config.toml
experts_per_token = 1
hidden_act = "swiglu"
router_score = "sigmoid"
normalize_top_k = false
num_key_value_heads = 8
rope_theta = 10000.0
rope_fraction = 1.0
init_std_qkv = 0.0354
decay_shape = "sqrt"
batch_tokens = 65536
max_seq_len = 256
Below are experts of layer 8 (counted from 0) of a mixture-of-experts language model. Rows are named router (the router's row for the expert), down (a neuron's output weights, with its number) and show model dimensions 0-255. Each number is 200 + 40 x the weight over its row's rms, rounded and kept within 0 to 999.
After each expert's rows: a language model's description of what the expert responds to. This comes from a sample of Wikipedia text that the model never trained on.

# expert 21
router,224,256,204,179,111,174,204,226,123,245,150,234,211,199,142,204,200,208,196,141,211,192,109,156,227,173,200,247,216,211,200,180,243,197,315,219,110,201,147,192,175,197,212,224,194,188,217,246,144,173,182,184,225,281,195,236,161,133,284,223,214,216,184,207,222,196,159,159,225,212,172,282,222,180,220,201,151,220,250,219,259,220,244,238,163,180,196,201,202,221,233,191,274,225,155,145,147,220,278,173,127,185,163,169,268,234,161,182,243,236,218,213,239,208,233,187,159,219,229,200,123,134,225,252,213,211,215,218,169,128,183,126,249,156,208,179,224,103,202,231,205,250,203,253,194,195,221,143,184,200,267,185,215,134,252,287,257,188,169,172,195,208,219,245,194,190,206,246,217,257,240,174,219,250,185,218,269,224,165,218,226,201,249,208,191,138,232,219,243,277,198,155,194,177,240,121,151,194,230,221,143,259,128,195,164,139,230,200,301,235,141,210,200,175,208,211,245,246,210,105,182,205,192,293,243,185,248,167,211,159,235,231,228,216,182,259,157,246,227,142,165,213,175,162,226,204,133,195,230,194,132,141,270,206,186,201
down2,201,249,179,222,182,211,111,169,194,282,200,194,198,195,235,139,228,188,258,232,249,236,188,227,183,157,185,244,178,253,215,125,177,163,268,127,202,157,157,212,229,168,154,242,277,201,209,201,196,215,180,222,250,145,220,255,199,182,173,231,202,222,159,276,212,219,176,194,202,178,211,242,226,156,218,210,255,161,147,202,142,172,253,266,112,181,141,225,174,154,149,172,239,115,157,187,263,252,193,173,248,189,171,240,181,154,237,192,212,297,258,173,79,132,239,198,213,223,235,225,180,162,225,225,207,161,225,158,171,159,242,153,121,118,223,277,255,174,126,233,189,168,139,282,231,287,240,233,179,235,166,143,146,151,226,101,160,166,206,224,303,231,196,246,237,214,184,204,157,166,217,179,182,311,189,222,214,196,200,202,192,192,172,200,179,211,203,228,232,177,287,161,190,212,187,211,184,149,202,131,271,212,206,202,267,218,230,178,218,181,236,249,167,219,293,219,209,201,177,152,165,202,125,200,213,104,235,201,224,209,239,218,221,213,161,195,192,196,157,202,169,188,216,165,227,176,171,193,229,199,166,240,194,198,205,214
Description: Last digit or suffix completing a year, such as 197-6, 201-1, 1970-s; also the punctuation right after it.

# expert 4
router,314,161,203,242,192,175,183,208,205,214,170,158,251,180,206,211,214,242,197,150,212,221,140,146,173,194,162,264,206,294,256,224,248,253,215,176,161,149,178,158,269,220,227,200,115,235,201,190,194,129,238,250,197,276,216,228,176,235,250,166,154,251,197,206,165,206,140,180,265,169,212,240,136,191,176,181,138,209,173,245,228,257,193,205,168,234,180,211,235,189,199,202,211,230,237,192,184,182,227,159,145,198,274,262,241,217,153,128,143,229,255,208,158,169,182,210,217,145,272,190,177,161,238,195,189,219,211,210,155,209,194,158,200,157,119,262,177,208,219,173,213,210,211,215,221,261,191,126,201,191,238,261,203,115,201,289,198,212,238,180,172,236,225,246,178,203,166,127,162,238,244,260,163,276,252,197,199,150,203,241,217,236,200,168,98,222,214,190,181,218,234,135,274,179,165,171,146,100,238,255,169,239,132,168,224,132,201,242,284,231,203,188,167,191,225,171,282,172,209,218,207,253,200,265,185,194,244,209,242,227,250,117,209,185,227,163,159,212,238,152,217,247,144,156,185,147,177,258,234,159,120,162,217,161,181,207
down0,159,248,230,154,269,153,196,165,194,202,245,219,283,244,199,149,216,270,253,171,161,147,229,243,205,124,138,213,111,254,173,226,245,189,246,220,209,252,169,173,126,208,178,230,219,222,220,190,252,204,197,184,221,224,199,263,169,172,174,153,230,189,232,153,258,147,218,136,176,226,252,192,273,212,240,225,229,244,287,202,235,213,188,181,168,218,207,255,232,235,215,204,223,250,173,247,180,235,183,211,199,174,137,151,140,240,140,268,221,135,247,224,204,197,164,119,185,233,221,177,208,228,210,166,143,108,197,151,205,138,268,221,146,220,256,186,237,175,174,180,187,219,170,191,219,215,170,270,230,111,218,187,213,206,191,161,205,214,165,149,161,224,181,204,221,179,179,192,205,215,227,168,167,142,156,221,202,104,207,152,256,219,151,231,100,153,235,205,151,238,107,222,166,236,173,181,180,128,196,236,177,167,210,249,156,245,123,190,287,218,217,260,166,118,225,188,168,190,255,213,239,210,251,148,210,254,175,247,158,236,192,193,244,145,222,208,139,262,225,212,225,233,195,240,208,256,166,228,225,275,137,152,152,150,200,173
Description: Place names and their pieces in tables, lists and addresses, such as South, North, Newcastle, -borough, Tromsø, -burg.

# expert 6
router,191,159,177,199,198,149,147,225,202,267,177,124,145,184,164,165,248,234,207,133,130,277,186,163,253,210,191,176,218,221,179,179,228,291,224,180,121,197,203,182,211,195,257,203,181,242,210,202,179,167,195,136,181,271,245,180,174,185,249,248,159,241,197,201,160,254,151,190,158,171,188,237,210,227,278,143,178,191,216,211,224,237,182,224,177,145,180,211,184,161,264,193,241,159,214,201,153,221,265,188,192,207,230,215,238,212,227,153,168,297,213,170,196,242,245,240,214,200,290,174,209,167,217,219,207,218,166,210,203,191,171,60,212,164,237,209,193,231,296,201,222,232,245,210,174,249,219,127,134,235,156,263,149,165,248,183,194,268,150,187,196,189,254,259,214,187,170,233,213,273,259,227,206,199,219,210,261,201,161,193,260,237,240,196,131,201,201,226,213,192,206,131,238,200,213,101,253,152,183,176,198,235,223,164,152,175,215,191,181,155,128,161,228,198,253,162,187,223,272,140,206,231,146,304,266,223,204,153,185,205,200,147,150,200,181,272,140,211,264,177,212,258,190,186,254,199,164,177,234,92,181,149,220,144,194,264
down2,193,170,236,227,183,211,220,192,178,235,108,232,72,210,163,179,130,204,212,237,229,163,227,183,218,208,239,164,171,212,241,223,168,175,215,228,229,118,261,107,110,148,166,196,175,232,226,180,206,194,171,144,211,172,225,148,162,172,240,196,223,249,203,149,195,153,150,157,129,245,170,144,196,267,232,202,100,185,207,215,182,227,196,157,194,211,252,220,163,195,155,192,196,295,156,132,258,210,213,226,196,179,210,245,256,161,244,206,186,98,185,162,177,201,205,261,183,209,255,191,182,149,165,179,186,209,200,156,284,144,173,208,176,224,115,191,211,185,198,194,156,114,260,182,149,162,199,209,128,231,272,191,236,183,147,227,213,158,208,231,226,177,209,230,138,184,148,236,202,232,161,173,149,270,233,198,233,161,138,233,140,180,304,171,201,210,178,162,191,238,136,229,189,164,217,153,209,155,213,212,193,256,234,252,147,253,178,199,266,205,239,189,139,192,131,201,182,243,164,265,245,270,220,201,220,240,236,224,195,221,113,205,162,168,185,257,292,219,212,175,166,226,154,198,212,190,157,195,195,257,147,154,177,233,147,202
Description: Determiners and quantity words opening a noun phrase after a verb or preposition, such as the, some, these, many, several, his.

# expert 20
router,212,169,176,246,231,164,237,185,181,236,159,223,188,209,200,211,241,229,178,219,190,231,165,126,297,221,194,241,156,231,131,195,178,211,191,173,156,154,182,161,216,229,242,249,183,217,197,213,134,206,214,161,209,285,243,221,196,150,230,193,129,212,195,193,151,225,165,133,194,238,213,217,209,227,264,169,191,232,206,141,202,220,217,230,238,177,182,290,183,237,225,212,208,243,198,144,148,204,200,179,208,183,266,196,294,210,175,195,201,251,218,217,171,214,239,157,199,218,284,207,176,147,243,177,181,233,186,165,162,160,195,184,255,135,252,222,231,160,262,259,247,246,227,196,198,218,231,133,122,219,213,180,202,123,241,177,217,217,181,170,231,213,318,257,257,208,202,237,204,245,287,211,188,261,211,294,253,203,131,174,240,262,195,205,203,248,211,152,228,292,152,170,253,163,276,153,282,147,248,267,178,321,185,170,181,135,214,267,236,195,188,187,182,184,221,182,174,189,235,174,214,186,164,271,217,142,179,251,253,127,249,200,177,188,114,201,124,280,234,201,206,250,179,199,228,240,142,190,215,209,177,167,236,188,170,239
down3,180,179,177,147,232,244,259,127,186,154,222,147,253,234,175,192,114,171,224,158,247,251,175,272,245,174,203,259,225,234,156,147,280,153,165,191,254,256,258,187,180,172,236,155,140,152,223,263,177,223,197,263,224,234,194,172,190,229,221,196,205,216,186,235,211,221,249,181,154,230,244,151,143,194,238,173,257,118,161,201,173,226,202,278,214,168,190,167,200,224,142,150,256,176,181,226,166,196,230,204,197,184,223,125,174,189,256,201,190,200,192,276,169,233,264,234,167,163,188,248,200,168,166,152,236,226,207,224,212,185,231,242,184,190,176,211,188,316,164,227,145,192,218,156,207,200,169,273,208,221,181,238,189,158,165,201,172,183,210,222,161,240,162,168,129,132,222,216,234,207,289,240,219,194,254,241,158,177,253,194,169,181,170,247,229,153,347,186,172,184,169,171,214,194,215,221,150,193,199,186,234,210,192,203,181,172,140,259,226,246,175,165,197,260,181,188,205,200,252,208,120,195,217,197,137,155,195,325,198,146,200,248,169,248,292,294,235,235,175,239,163,176,143,237,215,186,167,183,198,277,185,198,148,186,104,200
Description: Common nouns and verbs for work, services and activities after prepositions, such as services, team practice, singing, performances, released.

# expert 0
router,173,136,215,215,221,157,118,293,143,245,147,153,221,163,144,198,203,227,184,163,209,250,167,151,265,185,195,183,162,181,224,259,193,259,217,207,203,225,151,139,144,213,203,175,108,214,150,224,168,166,260,141,187,219,211,185,230,157,191,208,167,209,157,208,224,178,202,162,234,238,176,228,166,161,180,184,158,229,210,188,275,184,211,225,156,75,168,239,168,148,216,193,203,214,182,223,191,228,226,216,131,203,242,168,291,270,173,233,259,253,240,171,175,261,182,223,217,152,284,239,154,145,214,241,225,194,178,179,189,133,149,180,257,198,232,195,208,231,208,237,250,203,181,198,195,194,152,168,222,203,228,259,146,139,255,216,207,193,184,216,263,216,243,210,195,130,162,193,199,240,308,221,203,276,194,305,203,209,227,200,181,227,257,234,153,258,243,164,234,252,180,182,264,182,243,143,128,201,230,265,203,267,179,156,130,150,218,220,310,153,208,154,221,176,184,194,200,221,255,174,181,234,161,272,205,199,199,151,286,246,239,178,161,201,191,259,122,255,194,168,153,214,167,214,253,185,187,188,200,180,196,214,205,121,204,183
down2,139,178,191,211,258,179,190,237,174,210,185,201,196,141,222,269,232,159,184,204,217,296,131,176,197,231,223,159,179,135,153,209,161,207,208,259,219,265,216,203,182,206,224,265,186,178,193,242,182,297,219,298,153,248,152,180,225,169,195,176,179,227,205,208,291,196,213,202,208,243,155,236,159,235,195,141,180,205,221,141,163,276,213,222,192,145,246,140,272,208,200,242,244,164,214,187,205,136,190,189,235,210,207,191,211,224,244,253,106,126,197,211,220,144,218,190,230,207,190,172,78,203,188,237,155,225,184,134,229,169,241,145,220,174,125,219,189,209,160,233,232,159,177,207,190,250,118,259,257,225,183,217,128,233,203,232,216,222,161,216,195,132,189,142,138,171,224,203,164,267,251,205,246,191,214,137,144,219,161,247,190,225,163,229,122,155,157,195,138,167,186,225,221,226,133,196,184,212,161,211,213,166,172,238,232,156,196,244,191,253,248,252,253,228,153,190,135,254,186,209,221,114,174,187,259,146,244,186,247,222,168,188,162,155,133,194,170,195,157,86,152,298,167,233,219,247,204,160,198,181,185,146,182,223,169,224
Description: Inner pieces of common English words split into subwords, such as merc-en-aries, ob-it-uary, dram-at-ist, symm-et-rical.

# expert 10
router,249,152,244,204,176,154,189,207,194,240,90,181,233,190,185,164,146,168,230,190,102,214,154,149,166,273,227,227,169,256,213,217,186,217,289,160,163,122,182,109,218,264,149,147,169,247,196,163,164,201,253,234,176,265,202,242,170,196,264,236,145,220,201,205,162,184,165,163,220,197,155,184,210,247,249,155,158,257,167,229,165,219,223,192,137,199,162,231,207,245,265,257,225,235,192,207,240,251,246,137,172,149,224,201,227,228,188,148,208,243,243,207,161,239,185,177,218,166,201,133,241,196,222,173,288,236,179,256,197,140,179,204,206,202,258,269,159,173,230,279,256,199,179,251,187,228,180,152,150,165,250,216,193,188,288,254,200,223,244,208,228,242,231,246,159,160,203,240,165,197,170,242,112,294,225,212,245,105,149,270,212,167,205,212,176,140,240,228,299,178,188,182,236,213,205,157,211,142,228,203,196,222,130,218,185,173,223,208,314,213,180,150,236,190,247,198,224,229,226,157,159,257,206,236,202,123,209,182,201,181,250,229,178,180,161,295,187,221,208,221,151,228,193,222,247,156,178,225,222,199,185,161,173,217,208,175
down0,152,185,114,155,159,231,235,175,185,158,210,204,197,185,214,177,186,219,167,186,167,173,240,157,189,212,209,220,282,158,242,173,201,134,114,165,235,224,256,246,165,283,193,253,173,191,205,193,247,188,224,176,186,151,156,197,183,159,251,143,211,186,211,192,207,190,192,237,235,186,313,189,238,202,176,177,175,201,230,218,142,278,220,262,242,262,197,217,153,235,199,230,214,203,217,210,211,188,207,208,288,286,232,196,166,280,166,205,247,212,200,209,178,154,197,239,258,131,100,202,197,244,211,180,175,205,228,205,165,214,239,242,194,190,236,151,203,229,128,206,199,181,207,310,140,206,204,235,177,178,217,217,240,255,227,215,241,235,229,249,149,241,202,147,178,182,152,221,180,183,107,158,228,139,148,152,133,119,181,118,117,255,218,210,258,174,209,200,208,152,140,237,254,168,131,162,258,142,216,189,283,214,140,181,236,176,163,151,189,197,169,254,159,226,215,204,130,199,300,179,151,150,151,150,226,150,207,217,242,213,218,141,153,254,193,193,202,158,128,232,199,182,200,201,184,232,237,202,260,243,289,218,149,208,185,205
Description: Tokens in infoboxes and taxoboxes after colons or bullets, such as Genus, Animalia, UTC, -aceae, and the coordinate separator character.

# expert 24
router,264,104,163,253,201,193,206,222,228,168,160,221,230,264,156,208,200,176,228,126,190,198,181,106,192,171,209,155,233,207,146,138,226,222,175,263,155,192,193,197,257,228,220,221,215,224,226,247,142,219,184,175,211,290,265,212,137,205,237,286,179,211,145,255,183,278,201,154,226,147,221,221,141,167,202,176,131,192,186,121,247,165,169,191,113,195,192,274,165,207,299,165,239,154,274,200,167,168,212,185,72,195,177,161,233,204,184,238,222,200,236,219,152,225,154,188,199,248,207,221,194,179,165,217,244,193,168,186,186,183,184,193,214,167,243,197,186,192,231,229,241,238,193,226,240,181,207,171,233,186,201,214,156,221,248,229,159,224,203,190,240,268,203,231,183,173,170,253,162,209,261,240,219,257,208,233,221,179,173,140,202,211,223,252,140,136,208,174,184,241,232,193,271,212,228,160,212,159,186,177,227,295,158,120,178,176,150,204,303,162,101,163,173,201,217,246,216,217,204,225,182,224,160,250,145,179,237,218,173,212,241,161,205,105,165,318,104,197,244,155,160,210,126,137,206,219,204,189,204,164,175,163,242,198,206,194
down2,198,244,282,221,182,266,233,112,254,257,144,127,223,181,214,232,263,246,273,204,166,193,241,153,206,225,240,159,141,255,233,244,143,228,151,276,134,216,199,194,220,184,198,185,199,207,144,204,213,119,158,197,179,214,158,223,265,211,187,212,192,199,184,240,255,267,228,187,190,146,215,180,222,246,160,209,222,166,230,203,191,212,269,184,229,211,230,221,214,165,251,148,214,205,214,281,276,193,222,192,211,294,169,212,215,180,174,145,224,162,157,172,284,281,251,179,121,241,171,165,195,259,196,151,229,194,206,166,269,202,243,206,166,151,195,178,194,188,208,217,209,240,215,233,256,155,275,244,214,184,105,175,250,234,182,170,145,171,239,180,209,242,234,129,200,164,176,259,232,241,266,191,290,174,184,191,201,170,204,154,133,235,212,189,215,227,186,212,256,98,259,195,174,116,224,211,209,168,174,166,207,203,154,192,225,205,132,242,200,205,141,217,169,220,107,224,224,260,187,230,174,183,130,226,173,205,171,203,162,206,197,220,244,146,129,178,279,192,194,172,188,178,198,122,194,221,184,221,190,227,126,95,206,226,148,181
Description: Word pieces in Indian and Bangladeshi names, places and parties, such as Bh, Singh, Jan-ata, Pargan-as; also colons after District.

# expert 28
router,270,218,191,209,171,142,242,210,153,253,168,188,200,207,163,191,221,216,207,153,233,259,148,73,185,191,166,197,199,244,168,188,200,265,226,285,124,183,188,182,242,311,243,167,192,209,265,230,160,183,222,124,155,195,198,270,100,222,244,224,133,179,206,192,175,228,219,172,235,171,157,234,132,212,185,118,154,246,224,201,226,248,203,231,180,147,187,177,202,249,202,250,183,178,229,195,205,218,222,175,206,249,273,236,271,211,150,182,193,165,304,184,214,204,220,184,209,170,240,175,150,178,205,245,201,227,251,248,169,174,187,163,299,146,177,184,241,201,201,208,244,229,189,244,265,205,192,179,154,206,319,246,154,178,203,226,234,148,211,219,228,195,188,224,222,162,224,171,175,234,262,228,189,268,177,240,233,268,162,204,241,179,213,198,174,220,217,195,243,250,125,161,169,175,243,160,183,218,215,181,221,199,173,175,230,144,163,242,259,179,113,243,182,210,244,221,228,219,231,204,154,223,109,182,256,167,194,236,294,221,279,134,193,172,208,221,87,199,256,194,228,258,149,176,210,176,191,181,241,150,164,158,199,150,174,209
down1,260,255,183,219,176,195,185,204,263,161,236,221,269,192,151,189,240,243,183,100,186,122,265,250,221,184,206,113,231,182,211,222,233,230,241,201,212,265,126,199,170,125,197,217,187,194,212,185,203,144,241,263,205,237,228,156,224,165,194,234,197,207,237,209,212,221,232,201,194,216,247,211,213,200,159,197,227,170,193,243,193,229,244,155,156,216,261,247,147,250,196,216,208,231,185,201,149,226,91,123,191,252,84,164,162,132,228,160,213,168,189,205,147,221,231,186,207,203,213,208,161,196,177,187,144,228,143,153,167,205,230,147,193,257,171,192,189,193,231,175,231,183,148,259,158,225,214,285,203,252,205,203,127,271,171,230,265,173,192,244,255,155,182,190,147,313,236,279,180,259,215,138,240,190,221,137,208,205,197,188,218,260,183,201,123,235,172,209,108,181,225,129,213,245,185,247,220,250,216,261,206,159,188,175,284,233,178,214,164,221,179,161,214,217,203,207,206,112,205,227,284,108,187,271,220,189,169,206,246,166,220,198,240,268,223,197,108,215,191,215,229,222,168,194,186,195,162,192,160,140,125,194,264,162,214,172
Description: Words inside titles of songs, albums, films and shows, such as Love, Night, You, Dream, Show, often after a quote mark or The.

# expert 30
router,251,180,197,198,180,200,236,251,177,187,197,284,175,273,153,135,221,270,218,136,206,288,195,193,226,261,172,172,301,207,166,212,235,240,158,137,195,147,143,247,235,232,240,154,136,202,206,194,178,176,201,249,208,219,224,174,169,164,225,251,196,216,133,184,187,200,182,190,247,224,217,208,193,202,218,138,151,184,177,218,250,237,207,187,217,131,221,252,105,157,225,204,214,163,251,167,155,172,191,172,215,220,220,195,264,199,149,123,194,181,311,229,187,252,183,227,247,154,266,161,173,161,280,221,211,227,215,259,244,237,200,187,175,148,232,210,181,226,251,257,203,221,224,231,190,224,162,160,145,206,205,223,180,143,191,275,252,158,150,177,226,188,194,242,177,99,176,212,237,206,298,214,213,255,211,206,232,219,240,220,162,195,156,234,170,232,261,232,202,196,170,128,203,214,168,140,226,179,237,213,186,238,152,216,176,162,190,202,313,180,189,114,206,141,226,219,245,189,274,151,241,192,127,158,187,119,221,230,265,217,160,150,182,164,216,264,156,155,239,193,164,272,204,206,204,192,233,186,212,193,197,98,196,182,124,258
down1,263,210,139,173,243,240,171,237,140,158,257,169,211,185,178,161,234,195,135,220,244,268,242,156,183,198,170,177,257,239,246,147,193,302,160,157,193,195,145,175,217,245,164,146,196,205,164,235,259,172,236,267,223,172,233,260,214,198,205,195,210,208,245,214,249,148,126,122,183,252,233,128,242,211,215,225,163,165,255,172,215,201,212,109,226,143,171,159,212,184,121,164,244,226,280,148,200,167,193,170,264,229,193,241,194,156,202,245,282,218,189,218,139,169,185,247,184,189,177,145,236,238,167,145,201,173,170,269,270,211,182,252,232,158,149,232,209,128,121,236,200,181,196,157,142,219,227,263,254,185,181,181,190,212,220,252,148,144,166,234,191,83,209,195,163,167,208,259,241,282,170,165,230,224,266,225,174,252,198,181,127,162,219,203,165,259,247,210,178,265,151,199,184,195,154,169,212,190,188,203,199,215,202,222,183,55,167,233,188,179,190,238,194,173,164,220,186,187,258,187,157,226,201,208,157,203,139,145,173,206,182,222,216,230,199,184,151,176,166,265,175,170,194,207,181,273,197,182,115,200,159,165,211,250,163,203
Description: The bare space token before scores or numbers in sports tables, as in W 14–10 or Dublin 4', 82'; also name fragments.

# expert 8
router,270,202,213,233,168,195,158,208,211,242,127,232,245,208,184,170,178,240,146,176,183,250,131,164,202,177,222,198,183,233,183,222,159,263,172,210,187,141,227,207,240,264,201,217,75,257,228,196,171,159,256,189,222,225,212,202,189,200,231,228,99,324,184,185,177,240,141,237,252,212,170,211,201,300,192,207,164,165,185,201,258,209,207,218,235,160,209,172,171,162,209,192,231,193,183,230,91,140,176,168,196,209,220,238,284,203,177,182,264,179,284,176,203,233,257,236,196,158,251,148,137,143,214,248,268,218,205,175,256,215,131,174,217,171,218,184,189,167,310,194,238,261,184,180,226,259,226,216,206,213,194,216,162,132,254,232,249,251,173,215,248,256,267,155,166,188,213,252,232,181,205,237,148,289,258,227,196,200,191,229,168,233,220,186,169,226,240,198,212,251,192,185,220,245,225,198,246,145,211,205,145,200,133,177,232,213,226,254,253,190,141,188,206,219,178,183,240,201,264,134,143,262,137,262,222,119,220,164,232,214,231,170,176,181,227,205,157,131,255,255,171,213,207,190,236,221,163,285,254,151,199,194,240,162,172,166
down3,212,265,207,223,288,190,291,203,220,117,195,209,196,135,279,192,205,240,198,199,230,229,195,288,154,185,194,167,184,253,234,193,146,200,195,206,233,196,196,231,195,122,227,135,204,193,161,188,92,269,264,199,128,204,234,177,161,207,242,201,210,218,148,176,231,162,251,175,196,233,242,265,181,207,259,235,178,211,157,147,209,187,193,170,214,132,170,218,166,176,162,268,181,144,197,230,175,135,233,141,238,173,194,217,216,178,231,208,286,151,182,158,235,224,218,202,171,243,180,187,159,212,157,162,205,198,218,230,199,196,205,265,172,178,166,233,172,181,231,204,155,177,111,163,222,108,262,220,150,207,156,234,173,235,203,257,200,250,206,232,166,274,253,166,198,277,217,244,202,270,195,251,166,174,203,162,222,231,133,209,231,235,167,175,178,106,256,191,151,169,225,171,198,201,206,163,101,219,191,243,218,253,290,269,160,187,239,217,233,189,211,138,253,225,214,201,227,244,264,257,228,112,187,212,275,175,167,134,178,158,235,236,250,197,183,249,161,167,235,228,241,308,148,233,170,171,215,175,182,226,191,175,173,210,180,259
Description: Word pieces inside non-English personal and place names, often Czech, Spanish or French, such as Zíb, Jeanjean, Příbram, -ová.

# expert 13
router,299,161,202,235,209,102,220,194,173,233,156,177,210,208,198,257,181,187,192,218,167,229,102,149,196,228,222,151,226,238,133,192,227,223,211,219,201,163,183,205,187,249,212,205,144,252,194,266,137,213,233,207,174,239,269,213,146,217,216,197,213,206,104,213,145,166,173,177,263,172,197,147,164,221,236,203,156,178,180,153,213,265,255,205,219,164,112,230,164,196,228,228,246,228,209,205,160,195,258,109,139,190,224,209,215,188,141,248,212,251,127,158,206,220,246,197,206,185,292,214,227,186,220,235,277,234,158,220,252,165,186,135,272,148,170,247,193,224,267,212,158,246,190,234,199,204,140,160,188,233,184,229,140,177,242,254,239,208,156,135,212,188,265,276,217,135,204,243,197,147,225,195,131,226,236,235,242,206,148,217,207,176,165,278,129,189,228,202,203,213,150,162,236,216,253,184,220,187,207,193,196,283,192,171,132,208,195,183,176,221,110,137,183,206,170,227,240,261,274,148,171,244,191,276,155,136,211,208,256,242,162,143,188,214,155,231,165,170,222,160,197,225,156,186,274,162,127,196,226,156,170,162,188,176,262,156
down2,229,128,154,194,178,186,224,194,214,280,166,165,171,187,238,218,208,196,160,206,245,161,223,226,258,147,188,176,212,217,281,148,228,210,195,188,166,104,323,202,78,226,183,240,176,137,163,184,169,164,162,260,148,186,190,211,237,123,121,187,196,230,215,213,130,182,198,186,192,195,209,125,212,194,185,216,181,138,159,263,190,212,199,213,193,173,203,181,243,180,250,256,181,268,200,229,180,194,151,276,277,230,147,222,273,199,243,207,179,199,239,209,125,261,220,133,138,216,173,191,216,228,169,192,148,168,148,146,155,208,245,144,233,185,255,201,211,125,140,200,234,153,131,126,261,150,212,192,144,144,172,202,164,197,177,200,222,170,175,223,228,235,139,223,137,187,179,213,161,233,134,247,132,190,172,251,137,305,212,181,219,168,207,241,217,219,251,213,174,184,269,181,158,280,155,157,239,204,193,202,173,181,166,210,269,267,251,156,207,177,220,178,189,212,136,186,206,196,188,161,190,212,187,157,188,129,204,161,161,291,213,205,234,219,199,226,211,202,224,296,148,179,210,187,223,224,247,175,228,225,206,143,155,242,166,188
Description: Articles a, an, the and determiners like this, his, plus list-item hyphens that open infobox lines such as Length or Status.

# expert 27
router,266,198,182,258,183,159,255,259,178,257,166,218,152,176,156,137,283,246,163,187,190,205,100,176,215,233,173,219,208,216,179,201,224,243,195,192,109,183,194,224,192,320,199,158,156,188,305,198,182,222,228,185,176,238,239,240,149,196,292,261,159,288,158,207,192,204,117,208,292,240,238,256,211,216,194,195,114,204,136,244,235,212,234,194,203,119,152,253,231,224,234,217,247,175,218,205,128,195,242,154,199,187,253,169,206,198,196,221,159,248,195,185,259,235,241,172,158,196,277,185,190,151,283,218,249,229,162,192,172,158,201,192,225,199,182,201,194,162,216,229,277,206,208,229,241,188,184,152,168,244,198,202,208,94,194,210,200,228,217,166,269,244,208,190,237,208,184,238,231,189,286,257,166,255,167,255,216,219,203,154,213,175,217,199,176,204,177,166,264,203,208,151,265,123,262,142,265,193,209,260,174,266,137,207,199,116,200,204,189,160,100,168,185,215,145,182,206,256,190,198,182,183,172,254,231,185,184,181,201,269,241,155,170,175,210,215,159,223,223,179,187,238,230,130,235,195,195,261,249,213,219,159,147,200,195,189
down2,216,225,240,192,171,194,105,269,203,277,288,284,234,178,202,171,179,168,116,159,192,147,216,173,130,150,231,185,157,156,264,209,152,288,182,151,219,265,105,215,181,169,163,258,167,196,149,153,228,182,225,239,221,170,187,170,137,186,178,239,145,265,215,278,181,209,194,130,163,203,145,201,189,209,226,202,179,206,205,140,267,201,242,210,235,203,223,178,178,229,231,218,145,150,158,274,192,246,259,238,161,158,230,119,241,136,164,175,150,136,212,148,177,163,213,176,178,203,195,210,186,239,178,174,144,185,210,230,135,211,173,230,231,225,212,158,192,147,183,99,217,193,162,180,160,216,245,188,240,211,118,258,267,228,210,176,299,236,156,194,113,180,191,202,249,179,190,199,110,192,145,202,183,166,207,146,178,191,215,173,190,185,166,129,165,206,276,187,289,180,152,215,212,224,240,180,191,290,224,203,222,233,167,226,217,243,143,207,171,184,184,202,193,171,199,229,212,199,206,202,213,218,265,208,160,203,223,196,165,201,204,186,126,207,204,193,144,193,189,233,159,139,212,214,138,111,261,230,227,222,211,206,264,117,171,227
Description: Short numbers in sports tables, scores, rankings and counts, such as 17th overall, 6–1, 18 games.

# expert 22
router,178,192,183,210,110,136,233,190,184,236,185,241,217,192,210,210,227,165,143,204,185,233,177,168,178,279,169,191,199,227,230,234,202,241,202,122,172,166,178,180,250,221,225,156,187,216,238,191,171,182,239,195,209,238,210,206,149,168,220,223,204,233,118,173,188,182,152,243,223,173,197,284,191,213,192,180,143,188,157,200,198,166,228,200,169,195,146,231,206,154,216,168,227,116,209,184,149,234,188,102,144,204,195,191,270,145,135,166,192,249,217,217,184,205,156,208,219,163,291,148,155,124,263,288,198,312,180,245,239,178,201,206,198,243,198,152,162,238,207,268,227,253,145,222,245,167,241,199,151,257,234,188,116,168,205,202,164,207,157,231,209,208,188,228,193,163,195,279,222,227,247,205,177,270,142,228,203,219,204,152,237,198,238,219,120,233,229,227,294,237,219,193,236,225,242,180,202,201,192,241,207,266,186,160,134,132,210,282,283,188,128,156,251,185,220,234,252,184,251,188,183,204,196,235,214,156,259,157,336,186,181,232,189,223,192,283,155,162,299,165,209,240,184,143,187,243,122,162,223,190,222,138,186,236,183,216
down3,228,156,189,58,250,200,225,192,216,227,322,176,127,192,155,175,198,174,256,252,209,190,152,182,229,207,224,172,216,243,181,227,193,172,225,178,187,257,182,232,195,149,262,167,216,169,216,270,198,220,165,248,209,161,176,204,206,154,276,277,253,163,194,132,246,254,153,156,228,220,189,199,208,204,182,149,175,202,194,269,232,220,277,272,239,224,194,262,189,194,195,168,198,259,133,241,165,220,205,201,241,191,195,160,252,286,217,195,163,241,186,279,149,252,189,191,232,215,154,242,241,162,229,207,219,163,181,181,188,168,263,196,220,221,228,195,170,209,209,219,230,188,236,156,140,193,164,201,179,211,201,193,218,134,221,194,186,184,234,187,140,172,196,164,221,269,127,191,193,176,239,164,219,234,186,195,200,152,155,90,139,168,186,254,164,127,270,200,138,186,109,214,167,183,124,218,223,214,134,137,258,175,167,199,227,188,222,224,184,207,190,128,186,249,151,174,285,257,223,221,282,243,156,202,166,223,192,248,212,197,255,237,243,180,214,197,162,211,129,182,199,158,263,143,128,164,257,217,254,246,254,241,263,194,163,186
Description: Nouns and adjectives right after a, an or the, especially family and role words like father, sister, member, title, first.